Experts of a small language model: 16 experts in each of 10 layers, 1 pick a token.
Below are experts of layer 3 (counted from 0) of a mixture-of-experts language model. Rows are named router (the router's row for the expert), gate (a neuron's input weights, with its number), up (a neuron's input weights, with its number), down (a neuron's output weights, with its number) and show model dimensions 0-55. Each number is 50 + 12 x the weight over its row's rms, rounded and kept within 0 to 99.
After each expert's rows: a language model's description of what the expert responds to. This comes from a sample of Wikipedia text that the model never trained on.

# expert 12
router:45 48 63 49 45 70 42 33 18 50 44 54 50 42 38 52 32 59 76 58 42 58 32 42 56 49 52 34 48 42 43 60 43 61 47 59 48 51 53 60 64 76 50 71 41 55 41 74 61 43 57 30 53 54 58 43
gate8:51 52 54 40 79 55 48 58 40 36 45 69 57 46 18 53 33 26 49 43 40 43 38 54 69 49 59 60 49 79 58 40 80 57 53 58 52 52 39 81 62 55 47 53 62 42 60 54 49 69 58 58 28 40 50 46
up8:40 58 25 54 66 52 50 39 38 51 25 55 47 51 35 27 29 21 59 52 35 57 53 31 51 64 60 47 50 58 48 47 55 32 53 78 36 49 37 54 44 51 43 40 39 47 34 46 41 54 52 38 41 22 52 49
down8:47 65 64 55 61 58 37 40 67 51 53 72 70 37 66 51 42 45 75 60 45 45 30 33 47 58 28 53 43 46 73 59 66 58 59 42 41 54 73 68 40 38 52 40 26 40 65 28 30 84 46 49 42 60 27 47
What it handles: Short lowercase fragments in the middle of longer words after a first consonant piece, e.g. rep-et-itions, st-ud-ent, phot-ov-oltaic.

# expert 8
router:35 45 35 53 58 45 66 53 51 52 22 46 38 21 54 67 51 31 65 67 44 41 55 52 20 44 44 33 17 49 63 46 51 56 39 61 43 58 53 53 63 32 50 66 63 47 60 52 63 54 49 51 70 28 23 43
gate8:47 48 64 33 53 51 67 51 39 61 52 47 76 47 60 65 58 43 29 35 57 51 39 42 52 56 38 62 31 57 64 65 49 51 53 65 68 62 43 58 45 50 66 38 44 51 54 23 48 51 59 86 52 54 32 60
up8:41 41 44 49 62 30 47 75 53 56 52 56 50 55 58 41 52 31 32 50 77 56 41 32 54 47 37 63 27 57 52 47 40 69 50 48 50 51 52 46 52 48 62 39 40 44 44 33 48 48 55 69 56 47 20 45
down8:73 58 19 70 58 32 65 55 40 47 08 49 38 62 63 50 46 37 55 37 50 49 55 44 82 38 38 50 46 47 39 49 45 35 48 45 45 43 40 33 72 63 36 41 44 39 59 45 65 56 34 71 58 50 55 47
What it handles: Single digits within years, scores, dates and statistics in tables and career lists, e.g. the last digit of 2012 or 1–3.

# expert 0
router:33 54 61 42 34 65 40 44 55 66 63 66 50 24 45 61 52 52 54 46 36 56 48 52 39 34 62 29 45 53 61 59 44 64 48 47 53 44 42 37 50 46 67 61 32 36 51 40 62 46 87 47 59 42 29 58
gate8:53 57 36 45 37 44 33 51 51 48 63 62 63 50 60 56 48 50 51 56 46 49 51 56 26 29 54 37 45 49 30 66 70 56 22 25 72 39 28 46 62 78 46 62 63 58 36 48 54 55 59 52 44 57 28 51
up8:52 62 50 64 43 66 48 55 53 59 57 65 63 59 44 38 80 65 45 43 70 22 39 61 27 29 64 40 48 49 40 56 56 43 29 53 64 45 33 32 48 89 53 51 41 56 49 52 46 44 59 35 34 47 12 62
down8:49 53 54 46 62 45 54 38 55 57 35 49 70 54 56 76 44 50 38 30 49 52 48 53 60 44 45 72 27 53 48 61 59 45 42 37 59 53 33 58 61 43 48 67 48 67 46 64 57 45 39 58 66 56 49 87
What it handles: Pipe separators opening or dividing table rows, plus list dashes, bullets and semicolons in election results, charts and discographies, e.g. | Party.

# expert 5
router:42 49 49 35 53 71 58 45 55 52 43 29 42 50 31 61 44 44 45 47 49 43 54 43 23 57 54 48 39 44 59 54 52 48 50 56 63 31 35 60 49 50 65 48 36 35 68 82 53 41 48 47 52 48 24 53
gate8:51 38 40 35 35 53 55 63 45 30 61 31 63 74 63 57 64 53 57 32 41 73 44 46 41 53 53 59 39 39 64 75 50 62 60 34 53 50 32 35 58 51 14 59 50 40 60 47 42 25 73 47 59 42 37 61
up8:58 49 42 35 72 63 69 38 52 25 39 43 64 33 36 48 39 50 43 51 61 73 56 39 58 40 50 39 48 52 34 69 30 51 54 36 50 63 29 41 50 54 53 66 67 57 55 53 58 42 66 21 56 45 34 39
down8:62 44 60 34 49 79 51 52 49 45 42 41 69 22 35 55 59 42 20 72 62 41 50 50 50 41 56 29 55 26 43 52 43 53 33 47 34 41 54 65 56 59 60 66 48 50 70 55 50 64 33 66 61 50 37 48
What it handles: First names and name-ending pieces in people's and place names, often Spanish, Italian or Slavic, e.g. John, Serg-io, Nik-ita, Saint.

# expert 6
router:31 69 56 56 68 66 76 51 36 65 28 38 47 36 43 72 59 59 55 62 28 53 64 24 27 55 55 47 41 71 46 56 49 64 52 71 48 56 55 51 53 73 61 52 57 52 51 63 54 58 54 42 50 33 55 45
gate8:72 43 44 60 74 46 52 62 59 73 51 58 42 54 78 53 69 45 61 54 45 55 36 38 38 62 51 36 44 49 55 43 54 45 42 38 34 56 52 52 55 40 65 46 67 35 49 47 47 45 30 51 21 50 52 55
up8:59 45 32 48 80 47 58 61 62 67 61 56 59 59 72 43 93 43 52 60 88 61 65 50 44 64 70 55 55 62 58 46 56 34 19 44 34 52 72 48 49 37 51 34 31 35 50 38 61 44 45 42 45 38 43 61
down8:18 59 66 68 47 32 37 55 46 53 60 41 46 57 56 56 29 57 37 58 62 44 42 75 40 43 57 55 60 41 57 50 59 53 54 67 70 39 53 55 56 55 64 68 42 72 61 53 54 51 56 54 51 37 55 64
What it handles: Words opening a clause or predicate, such as that, who, which, he, it, had, has, however, mostly right after a comma or period.

# expert 10
router:36 42 51 44 54 56 55 57 43 60 43 53 50 48 52 34 64 44 58 51 58 45 59 32 52 53 43 21 53 57 50 66 39 45 34 54 71 58 71 45 59 41 50 55 49 41 72 68 37 37 51 46 77 47 22 44
gate8:50 48 55 60 49 44 37 41 52 61 47 62 35 40 40 50 31 42 55 48 66 54 47 47 45 27 36 48 46 74 45 40 31 48 55 35 73 55 64 44 34 45 50 46 54 56 41 38 57 49 62 55 47 39 57 37
up8:47 44 46 68 48 37 43 42 56 58 32 69 44 32 44 58 44 46 70 52 54 58 65 64 55 25 33 60 40 62 51 64 53 49 61 39 72 70 53 51 26 54 49 50 59 61 65 45 49 43 67 58 57 48 61 39
down8:32 23 60 52 22 57 24 50 50 62 35 47 31 45 61 44 57 50 74 43 41 45 59 66 34 47 61 66 61 51 49 50 44 58 44 45 69 72 73 47 31 68 35 58 48 59 47 52 61 34 49 37 59 53 25 61
What it handles: Invisible characters and spaces in coordinate strings (°N / ﻿), units like ft and km, bare spaces before table cells, and short word-start fragments.

# expert 1
router:38 58 60 43 52 46 65 56 61 63 39 64 51 33 50 59 43 49 57 64 47 47 48 44 32 49 48 40 49 58 56 55 48 57 49 65 44 46 47 48 54 65 62 48 64 29 68 69 55 44 94 42 67 58 55 58
gate8:55 77 53 53 53 33 43 26 53 68 52 41 44 60 46 64 61 51 36 50 27 56 68 47 60 61 31 76 29 55 66 48 63 67 61 73 41 43 35 68 59 66 59 49 34 18 69 36 75 65 52 20 41 66 68 37
up8:62 55 43 42 47 66 45 48 36 82 49 59 46 83 53 53 42 57 45 50 41 53 62 48 54 38 38 47 41 43 69 49 66 47 49 29 39 58 69 48 51 43 60 49 50 38 50 49 08 62 40 42 49 66 54 42
down8:55 40 51 57 44 42 54 45 47 71 52 45 35 67 52 48 29 46 40 65 39 44 56 60 63 60 37 58 32 34 95 42 70 37 41 63 51 34 62 47 54 64 68 47 50 37 37 39 39 61 63 48 37 74 33 52
What it handles: Commas after clauses, dates, places and list items, plus some "and" and bracket-commas, e.g. "Over the years," "March 17,".

# expert 11
router:41 64 51 48 54 29 53 76 45 38 50 64 53 46 51 57 47 49 53 59 55 33 44 53 23 49 56 65 58 41 33 52 59 58 42 41 61 46 70 53 62 42 63 56 53 53 52 47 67 43 68 56 84 55 47 47
gate8:35 46 56 39 69 53 44 48 73 61 63 41 37 41 64 47 49 44 57 86 55 49 38 57 57 69 49 48 62 45 44 58 55 63 41 45 52 45 48 42 58 48 38 31 30 54 32 57 61 66 61 54 56 62 47 62
up8:58 41 63 62 41 60 49 48 43 22 36 58 57 63 48 47 35 43 58 35 45 39 42 46 46 49 29 54 60 50 48 45 43 46 43 55 49 71 59 66 47 52 54 66 66 28 80 45 34 49 43 47 78 38 31 42
down8:29 72 61 49 50 88 58 54 58 56 61 42 49 46 48 40 67 73 61 62 38 47 34 35 44 48 65 61 30 60 41 47 61 45 52 56 63 49 51 53 51 66 41 50 45 44 54 46 62 54 64 55 54 38 55 53
What it handles: Single letters and short pieces inside non-English names, especially Central Asian, Slavic, Turkish or Arabic, e.g. Shah-z-adi, Ky-z-yltan, E-rd-oğan.

# expert 4
router:37 47 45 41 37 64 47 67 61 39 43 40 52 45 40 43 47 55 43 65 51 41 55 50 30 63 62 49 38 44 54 64 43 60 43 33 47 48 33 44 71 65 48 54 48 38 34 70 36 43 72 47 54 43 58 80
gate0:59 60 37 45 51 51 33 28 69 48 61 61 73 45 58 50 60 72 44 46 58 61 40 45 37 53 45 64 49 52 75 58 34 53 40 50 37 29 56 58 58 46 64 45 43 38 54 25 52 33 35 83 51 61 42 46
up0:60 38 60 50 46 22 55 56 45 41 29 52 43 51 52 35 36 30 60 66 57 36 67 39 42 48 67 51 42 54 50 32 51 50 43 66 51 46 57 66 41 84 48 54 70 54 19 83 51 57 57 44 56 61 34 39
down0:59 46 61 49 53 56 34 54 57 47 34 54 63 46 48 75 39 38 43 66 60 55 49 48 51 31 53 52 50 63 53 55 55 43 59 53 53 63 37 56 40 52 36 28 32 59 56 52 52 61 81 56 48 48 53 51
What it handles: Periods ending sentences or paragraphs, colons after labels like Species: or Fight Night:, opening parentheses, and section-heading equals signs.

# expert 15
router:18 45 49 72 73 63 47 60 47 64 58 41 43 57 47 59 28 47 52 49 52 40 57 43 30 52 52 34 57 27 38 57 65 61 46 68 53 44 51 37 84 40 53 60 36 23 44 61 47 51 69 46 73 62 43 60
gate8:56 50 53 43 48 49 68 64 55 45 54 43 72 44 15 62 47 52 64 79 70 59 52 46 54 49 50 46 61 47 47 44 68 58 32 52 65 39 65 24 43 44 42 69 51 60 57 71 79 52 41 48 56 65 67 47
up8:60 26 53 61 44 45 38 52 42 64 57 61 50 64 56 44 49 28 51 61 51 55 74 46 54 62 60 63 58 55 48 42 49 63 49 49 39 57 33 43 56 18 37 53 48 65 53 44 69 61 45 41 38 53 32 51
down8:35 55 31 44 39 43 34 49 61 74 58 47 51 55 55 40 31 48 35 58 29 60 49 62 44 66 35 59 55 31 24 45 22 39 54 53 25 58 73 22 61 42 63 42 66 71 49 53 48 58 29 29 47 53 39 52
What it handles: Articles and determiners after prepositions or "as", mostly the, a, an, plus his, its, their, one, e.g. "as a substitute".

# expert 2
router:41 56 27 41 46 48 51 52 44 33 37 63 21 44 33 52 47 46 59 72 64 47 53 45 46 28 73 50 54 52 61 55 48 79 47 56 62 37 70 55 48 45 57 73 54 41 60 55 41 44 57 47 64 37 20 50
gate0:14 51 44 50 68 69 53 54 49 16 44 32 46 49 53 77 46 63 62 57 63 41 55 54 49 50 68 56 58 31 47 52 65 76 45 33 51 63 54 58 49 37 39 50 52 61 44 35 52 46 53 37 50 53 33 59
up0:27 52 64 50 53 87 45 36 31 46 51 52 28 50 36 41 48 51 46 51 72 50 59 61 39 50 46 41 56 63 33 46 79 51 41 54 65 45 35 70 69 53 72 54 46 53 50 42 38 60 45 46 59 55 51 38
down0:51 55 37 49 43 36 42 56 47 61 28 43 59 60 36 43 43 29 57 30 64 54 47 50 38 54 44 55 34 47 43 49 51 45 41 67 48 44 44 61 41 58 30 43 49 43 63 45 56 36 60 44 44 69 19 61
What it handles: Single capital letters and hyphens or dashes in the middle of acronyms, codes and abbreviations, such as NeuSAR, MeSH, FG, Triple-A.

# expert 9
router:42 66 53 51 25 48 72 33 50 52 60 50 26 30 41 53 40 38 67 65 27 50 49 40 48 48 54 48 49 71 59 61 41 58 51 49 66 52 34 41 49 42 60 34 52 45 46 60 59 44 55 51 38 50 31 54
gate8:61 24 38 63 42 73 48 57 34 49 23 60 38 32 37 55 55 62 51 49 48 33 50 41 57 25 65 46 39 59 56 39 44 15 42 59 53 32 47 44 45 42 58 68 54 39 51 39 51 41 50 60 44 49 70 51
up8:52 32 41 50 46 56 45 53 33 55 29 52 34 33 26 61 42 43 63 51 44 41 47 54 49 25 58 58 46 62 45 33 43 16 47 54 43 26 52 51 40 32 65 56 67 24 45 54 38 55 58 47 53 36 81 54
down8:35 56 73 36 53 32 50 37 46 62 53 56 63 44 50 69 56 47 61 46 42 62 50 32 54 62 64 37 65 63 87 37 31 56 46 52 45 43 49 44 45 55 47 37 33 51 57 52 66 66 60 57 61 77 42 46
What it handles: Consonant-cluster pieces inside proper names and coordinate marks like ″E, ″W, e.g. Cl-, Br-, A-val-anche, Mer-rit-t, Rhodes-ia.

# expert 13
router:33 64 55 43 44 52 50 51 54 54 38 33 53 28 55 53 49 48 42 63 24 52 42 36 37 53 56 44 53 43 32 62 37 74 53 56 51 39 81 61 52 62 71 48 29 39 50 54 51 35 52 37 63 41 56 50
gate8:47 61 41 29 50 57 52 58 44 46 53 57 50 24 55 35 39 87 42 58 32 58 27 57 56 52 64 31 76 59 54 50 57 62 46 39 61 32 64 63 54 45 49 38 47 38 58 50 44 58 60 46 48 70 64 77
up8:49 65 43 23 53 43 48 53 45 59 54 43 47 21 37 23 35 74 44 69 46 58 40 52 57 46 48 33 76 54 48 50 62 58 41 33 73 52 53 45 44 55 45 50 63 48 47 53 60 51 62 36 47 67 60 82
down8:57 54 60 47 70 49 49 30 44 62 63 44 42 33 43 53 50 34 42 51 58 43 45 61 48 67 61 50 50 67 72 58 53 47 58 63 47 63 48 47 47 43 67 37 29 68 43 50 78 62 48 42 44 60 54 40
What it handles: Nouns after "the" or "a" naming groups, parts or counts, often followed by "of", e.g. number, list, group, series, round.